config.toml
n_layer = 10
d_model = 320
n_experts = 64
experts_per_token = 4
d_expert = 160
d_shared_expert = 0
activation = "gelu"
moe_layers = [0, 1, 2, 3, 4, 5, 6, 7, 8, 9]
router_score = "softmax"
normalize_top_k = true
routed_scale = 1.0
balance_loss = 0.0039
balance_bias = false
router_z_loss = 0.001
router_bias = true
n_groups = 8
groups_per_token = 3
init_std_router = 0.00776
lr_router = 0.000684
n_head = 5
n_kv_head = 1
head_dim = 64
vocab_size = 17087
norm = "layernorm"
norm_place = "pre"
norm_eps = 1e-06
positions = "rope"
rope_base = 10000.0
rope_fraction = 1.0
qk_norm = true
attn_scale = 0.177
tie_embeddings = true
parallel_block = false
init = "trunc"
init_std_qkv = 0.0153
init_std_o = 0.00343
init_std_up = 0.0153
init_std_down = 0.00171
optimizer = "soap_variant"
lr = 0.00572
lr_mult_o = 0.891
beta1 = 0.95
beta2 = 0.99
lr_head = 0.00766
warmup_steps = 122
schedule = "wsd"
decay_fraction = 0.705
decay_shape = "linear"
final_lr_fraction = 0.0
batch_tokens = 131072
seq_len = 512
doc_mask = true
train_tokens = 625400000
steps = 4772
dataset = "wikipedia_en"
Below are experts of layer 6 (counted from 0) of a mixture-of-experts language model. Rows are named router (the router's row for the expert), up (a neuron's input weights, with its number), down (a neuron's output weights, with its number) and show model dimensions 200-239. Each number is 128 + 32 x the weight over its row's rms, rounded and kept within 0 to 255.
Before each expert's rows: a language model's description of what the expert responds to. This comes from a sample of Wikipedia text that the model never trained on.

# expert 19
Description: Adjectives and modifiers
router [117  82  92 126 101 135  83 144 159  87 130 119 188  76  91  88 163 158  81 119 175 106 171  79 100 182 173 111 191  65  84 111  92 117 101 133 146  87 189  97]
up0 [140  55  65 180 111 132 146 183 150 118 129 123 204 118 160  99 169 140  79 149 136 150  89 133 122 162 129 104 129 129  56  70 113 101  91 109  48  83 106 120]
down0 [123 200 127 101 113 100  91 127 149  76 132 116 108 183 105 165  62 124  99 106 116 158 202 103  95  91 103 121  98 118 179 179 147 111 154 105 143 186 124 149]
up1 [141 150 151 112 142 129 148  94 129 136 150 125 163 176 120 144 131 122 168 108 120 111 115 165 129 161 170 130 119  47  97 136 155 173 150 154  95 109 144  96]
down1 [178 121 144  98 109 134 190 152 127  13 168 172 145 113  79 142 107 142 162 138 121 146 157 125 186 161 159 134 119 127  87  89  56 111 116 106 126 145 132 134]
up2 [ 74 124 124 125 120 153 135 188 107 117 117 126 124  89  90  97 145 103 122 162  77 107 150 130  81 163 111  96 152 140  76 147  76  89 151 110 110 108 137  98]
down2 [151 174 128 189 128  97 141  96  55  71 133 113 129 118 160 159 150 131  61 198 144 180  93 118 164 189  97 167 159 179 108 121 157  92 104  99 176  98 128 150]
up3 [108 145 171 166 110 159 127  84 192 113 113 159 220  86 133  99 160 114 131 100 132  93 130 145 119 192 105 112 159 122 170 122 120 129 115 177 141 129 150  70]
down3 [ 99 126 159 118 143 153 147 109 234  87 138  82 150 140 114  88 139 140 141 143  92 115 136 145  90 140 146 127 133 127 126 146  79 140 129 136  92 145 108 103]

# expert 18
Description: Closing units and auxiliaries
router [150 122 135 142  80 159 137 108 134 123  98 186 186 115 122 138 149 119  79  85 177 120 208  74 160 141 141  70 160 132  94 155 135  89 142 145 127 115 181  83]
up0 [149 129 109 116 138 181 112 133 185  89  95 133 176 113  95  92 144 153 122 114 102  90 172  97 137 128 164 125 168  97  88 139  73  99 109 161 142  80 139  65]
down0 [140  97 216 126 127  62 162 110 143  52 144 126 108  75 154  81 189 147 130 135  81 104 130 105 155  92 143 142 123 143 144 152 130 177  82 110 128 184 120 125]
up1 [138  98  77  84 108 147 116 156 125 139 133 130 114 124 121 141 161  68 133 163 157  66 173 131 136 161 112 170 142 136  85  98 141 144 105 156  76  73  75  83]
down1 [161 116  57 107 102 141 117 211  97 141 134 151  91 104 164 166 121 117  92 116 147  84 165  91 130 118 135 129 160 123  99 138 125 164 102 208  76  80 179 173]
up2 [112 114 118 142 123 131  85 149 176 112 121 149  91 105  64  70 147 134  81 135 125  75 104 123 148 172 120 121 161  69  79 126  88  89  99 134  64 125 117  73]
down2 [ 92 107 133  81 112 186 173 117 203 114 158 108  91  83 110 114 104 118 153 168  94 183 120 149 129 147 130 146 131 167 165 193 148 149 103 165 167 156 126 100]
up3 [103 211  83 101 148 152  87 116 153 104  76 143 147 102 152  84 166 133 130 140 134 114 108  98 138 134 144 107 127 128 126  78 113  74  59  93  88 146 144 133]
down3 [133 120 225 164 108 126 132 114 110  92 147 134  70 103 149 132  98  95 107  76  93 192 123  71 125 147 113 112 166  74 167 119  98 120 102 150 109 180 121 128]

# expert 62
Description: Years in dates
router [125 107 141  90 105 154 112 136 176 109 107 163 193 125 129 108  91 167 118  71 181  85 175  88 180 187 171  85 164  83 138 149 115  87 104 166 136  86 126  81]
up0 [158 151 138 155 151 136  99 123 134 121 121 171 110  93 148 104 168 113  73  79 137 121 192  64 104 148 118 142 132 133 123 140  63  85  69 158 128 117 142  77]
down0 [121 156 155 134  82 108  92  95 125 184  91 156 107  98 186 128 105 114  56 151 129 142 109 171 132 151 220  92 163 143  90 132 136  96 139 120 128 121 110 115]
up1 [163 143 176 126 139 126  68 114 141  99  90 186 237  95  91 110 120 130 127 102  99 134 137  99 173 150 138 111 159 146 110 108  74 124 127 169 127 129 191  85]
down1 [ 96 141 119 136 125 164 103 177 119  98  89 173 106 128 114  97 129  92 128  89 115 116 109 206  66  99 143 104  96  98  83 133 135 202 128 169 151 121 132 154]
up2 [ 75  65 112 116 125 140 119  83 156 114 157  98 142 122 129 148 212 169 156 127 129 140 168 159 134 144 136 148 171 105 127 109 131 155 153 154 149 106 114 128]
down2 [136 150 174 131 145 129 158 128  90 121 103 143 125 149  98 190 187 156 112 135  73 177 158 149 132 153 117  71 134  91 178 140  70 123 117 123 140  95  69  63]
up3 [110  47 143  81 151 106 124  78 105 139 104 159 138 123  61 137 209 123 179 135 121 143 189  86 168 123 163 129 148 116 140 161 181 155 148 194 124 120 122 113]
down3 [131 130 121 139 199 161 160 137  69 125 138  66 155  72 105 141 150 165  95 140 120 143 177 127 159 129  90 165 224 120 132 100 178 109 147  97 143 132 206 134]

# expert 33
Description: Personal first names
router [141 113 107 129 147 177 102 155 183 104 113 114 160 102 105  82 154 160 106  81 127  88 135  89 170 145 147  73 166  97 101 110 136  83  92 125 105  60 132  95]
up0 [170  48  96  91 102 124 154 101  84 131 116 175 151  80  85 170 191 108  99 103 185  99 143  94 204 131 168  83 116 128 155 134 120 136  88 125 136 122 139 134]
down0 [104  94  66 120 141 138 163 101 135 147 113 104 116 190  99 116 125 171 105 115 117 149 141 162 155  75 166 172 117 124 115  97 120 126  92 130 120 180 148 167]
up1 [166 108 104 103 125 171 120 139 136 119 111 159 156  93 130 129  86 115  87 143 125  96 181  88 134 174 129  92 177 138 119 146 124 157 201 155 132 125 142  60]
down1 [163 137 114 130 116 133  98  87 121 123 132  86 145 112 113  94 132 118 127 101 177 121 117  95  79 116 159  83  98 133 174 148  88  70 101 125 110  98  90 139]
up2 [205 108  83 168 132 137 122 117 146 145  94 110 207 123 151  99 142 100  75 170 115  92 158 147 159 115 130  53 105  82 125 122 159 177 173 135 115 130 136 111]
down2 [107  66 134 103 146  99 142 124 146 152 129  91 104 105 108 114 124 182 163 132 162 126 132  93 198 114 117 143 150 196 116  86 194 127 113 103 113 126 109 175]
up3 [ 99 175 148 194 145  88 152  71  87  93 136 140 132 135  92 117 107  73  89 140 121 158 154 134  90 168 143 159  98 124 123 164  59 127 148 147 137 183 132 103]
down3 [118 156  84 105  97 107 157 165  72 101 126 151 175 143 101 157 137 108 120 149 101 134 147 161 159  81 124 177 131 213 129  66  47 110 139 147 194 146 184 196]

# expert 41
Description: Number-initial digits, hyphens
router [200 155 120 115 140 153 113 132 136  92  80 145 170  98  87 111 113  96 138 126 137 104 145  69 167 173 120 107 150 106 115 138 126  93 116 174 184 118 149  68]
up0 [125  77  82  92 115  96  85  98 131 112 161 129 131 105 106  83 165  98 137 146 153 114 151 133  91 143 195 148 126 123 122  86 125 134  96 164 142  52 101 114]
down0 [133 127  97 103  99 106 150 138 115 146  98 113  46 116 119 180 168 176  67 195 102 124 136 122 127  55 142 155 116 145 142 145 176 149 181 132 115 110 117 112]
up1 [125 157 132 131 156 161 131 111 147  40 154 132 110  75 135 139 128 134 111  92 134 104 129 158 145 163 200  94 147 175 166  93 170 106  66 128 147 136 142  96]
down1 [ 74 138  83 127 139 110 123 174 112 149 108 194 135 213 132 128  83 157 161 134 158 140 116 144 128 136  70 127  61 109 132 197 173  83 114 130 126 104 109 112]
up2 [154 142 122 188 106 131 142 128 127 100 142 155 136 112 177 158 146 128 138 121 165 142 178 122 115 114  67 155 112 105 120 155 123 135 139 144 169 118 161 125]
down2 [149  84 120 183 111 118 151 118 125 131 132 137 126  57 122 127 132 201 108 124 147 171 115 112  96 140  70 130 177 108 109 163  97 152 116 149 150  92 106  92]
up3 [153 112 106 111 102 138 142 165 154  96 108 149 140  93 135 122 177 162 115 135 177 131 168 126 170 186 157  76 173  99  98 120 126  92  96 133  97 118 139  88]
down3 [152  99 154 139 102 119 123 122 124  80 165 119 147 123 168  96 111 135 163 146 129 144 143 165 175 183 159 106 117 110 185  70 145 128 172  97 157  90 115 138]

# expert 6
Description: Table cells and clause links
router [158  64 106 128 114 114 126 132 167 135  61 211 144  88 111  76 157 127  95 114 166  98 172  73 129 182 154  85 176  45  61 131 117 104 118 149 128 104 192 105]
up0 [117 119 151 143 124 155 147 123 135  48 134 133 161 117 109 121 161 137  73 133 164 108 130 125 164  96 172  59  97 116 161 126  68 103  99 140  96 132 139  81]
down0 [143 159 140 142 124 152 117 103 141 170 141 161 130 156 117  53  80 159 128  61  95 195 145 100 109 115 117 126 165 120 100 131 131 108 109 122 103 152 123 166]
up1 [132  89 102 119  64 154 101 153 156 120 110 156 200  92 111 122 151 112  99 113 129 109 144  97 138 129 133 138 148  92  99 166  99 114  89  94 109  96 151  91]
down1 [144 134 114 119  80 100  51  92 141 185 121 173  79  71 169 150  93  95 137 130 204 102 153 140 156  86 128 192 157  84 129 146 139  88 151 144 137 184  81 204]
up2 [203 128 133 146  82 112  98 158 161 136  70 143 149 133 142 182 168 152 124 117 126  90 126 147 162 180 106 157 128  72 141 135 157 145  69 121 151 129 189 114]
down2 [130 117 142 112  87 127 148 141 158  67 144 124 161 117 131 170  99  92 153 113  92 165  85 108 191  69 169  87 125  95 137  53 118 154 158 111 123 125  75  93]
up3 [ 91 118 135 167 139 118 134 102 138 116 144  99 150  95 119  99 113 163 153 108 189 138 153 138 122 120 156  80 114 145 128 148 145  69 110 143 151 129 177 114]
down3 [131 132 165 205 128 113 183  58 154 140 200 103  96 107 136  53  99 125 148 160  97 151 132  98 138 159 164 148 135 158 114 124 127 104 140  93 153 102 189 121]

# expert 51
Description: Punctuation and cell separators
router [178  73  74 124 105 170 146 123 146 144 112 182 146  65 134  79 128 169  90  97 166 105 137 110 174 127 118 100 221  89  98 121 115  97 127 181 126  85 150 111]
up0 [124 145 128 117 176 153 133 111 118  97 122  90 122 150 150 132 194 162  75  95  84 124 117  93 183 141 158 107 140  71  93 108 128 118 120 118 191  96 122 118]
down0 [135 151 168 136 175 105 142 111 101  81 108 114 113 139 123 106 167  82 138  83  90 151 140 146  78 127 172 116  91  93 166  95 153  54 166 103 154 170 104 141]
up1 [167 142 102 129  90 117 110 167 136  60  84 159 211 134  86 133 152 137  91 101 135 110 198  85 136 117 167 102 113 102 123 171 141 144  91 178 130 100 151  70]
down1 [ 92  90  85 161 108 162 116 149 157 108  96 111 113 131 188 138 116 124 103 171 167 160 122 108 114 138 141 199 125 152 157 111 116 158 126 126 148 101 160 145]
up2 [128  94 138 140  99 199  97 111 150  88 120 157 158 109  97 122 101 105 112 108 160 104 196 167 122 184 113  53 123 125 163 210 122  88 133 171 114 201 200  82]
down2 [167  94 169 124 122 180 108 152  72  90 135 173 213  79 143  67 141 128 145  96 139 134 121 180 147 114 132  99 150  90 110 109 135 129  85 129 174  70 128 164]
up3 [113 147 145 106 124 123  82  68 153  87 115 127 173 112 109 162 124 126 147  74 141 100 174 107 129 105 146 121 141 133 136 143 125 159 115 103 169  82 139 106]
down3 [ 93 125 152 100 210  88 149 216  80  49 106 146  84 185 110 140 136 147 119 151 128 140 160  53 151  98 129 145 178 136 140 125 123 118 218 157  93  80 145 176]

# expert 45
Description: Coordinate digits, adjectives
router [122 111  75 115 124 146 115 123 194 119  82 165 184 123 116 105 121 141  93 139 143  89 211  58 158 153 171  89 130  68 113 138 106  92  95 147 112 101 110  88]
up0 [102  45 129 135  80 177  81  42 155 156 171 133 177  93 130 148 132 145  95 132 159 141 116 137 119 180 134 156 182 146 113 101 126  82 169  86  94  58 199 109]
down0 [121 110 144 136  97 170 136  64 152 114 114 121 175 103 103 143 127 114 139 190 173 130 138 124 178 164 136 162  71 113 118  97 113 179 132  94 118 126 117  84]
up1 [104  86  99 149 138 131  59 134 113 132  99 134  98 112 138 115 111 126 142  99 154 148 102 157 144 143 140 139  88 137 122 151 134 125 107 138  67 106 124  99]
down1 [216 104 103 145 125 140 135 101 140  85 118 135 149 142 108  94 119  62 112 104 152 134 105 101 152 169  55 150 116 185 151 109 133 149  77  97 181 135 155 163]
up2 [173 152 132 119 117 154 122 125 121  91 132 160 101 119 105  86 122 156  59  72 119 110 120 144 165 125  95 137 198 162 146  87 121 148  74 127 110 106 166 119]
down2 [160 144 117 150 124 134 183 152 152 120  86  69 143 140 175 127 125 103 165 107 142  82 169 165 147 145 118  99 133 164  90  62 159 157  51  76 174 149 105 131]
up3 [148  81 121 193  89 174 104 191 171  35  72 182 178 121 160 128 148 113 145  94 133 131 184 116 122 144 124 110 148 121 148 122 125  84 133 181  98  70 131 109]
down3 [149  53 151 166 150 100 114 128 172  82  50 115  72 114 121 164  93 129 146 137 119 166 153 121  85 102 167 119 102 121 195 119 131 132 204 117 145  78  78 169]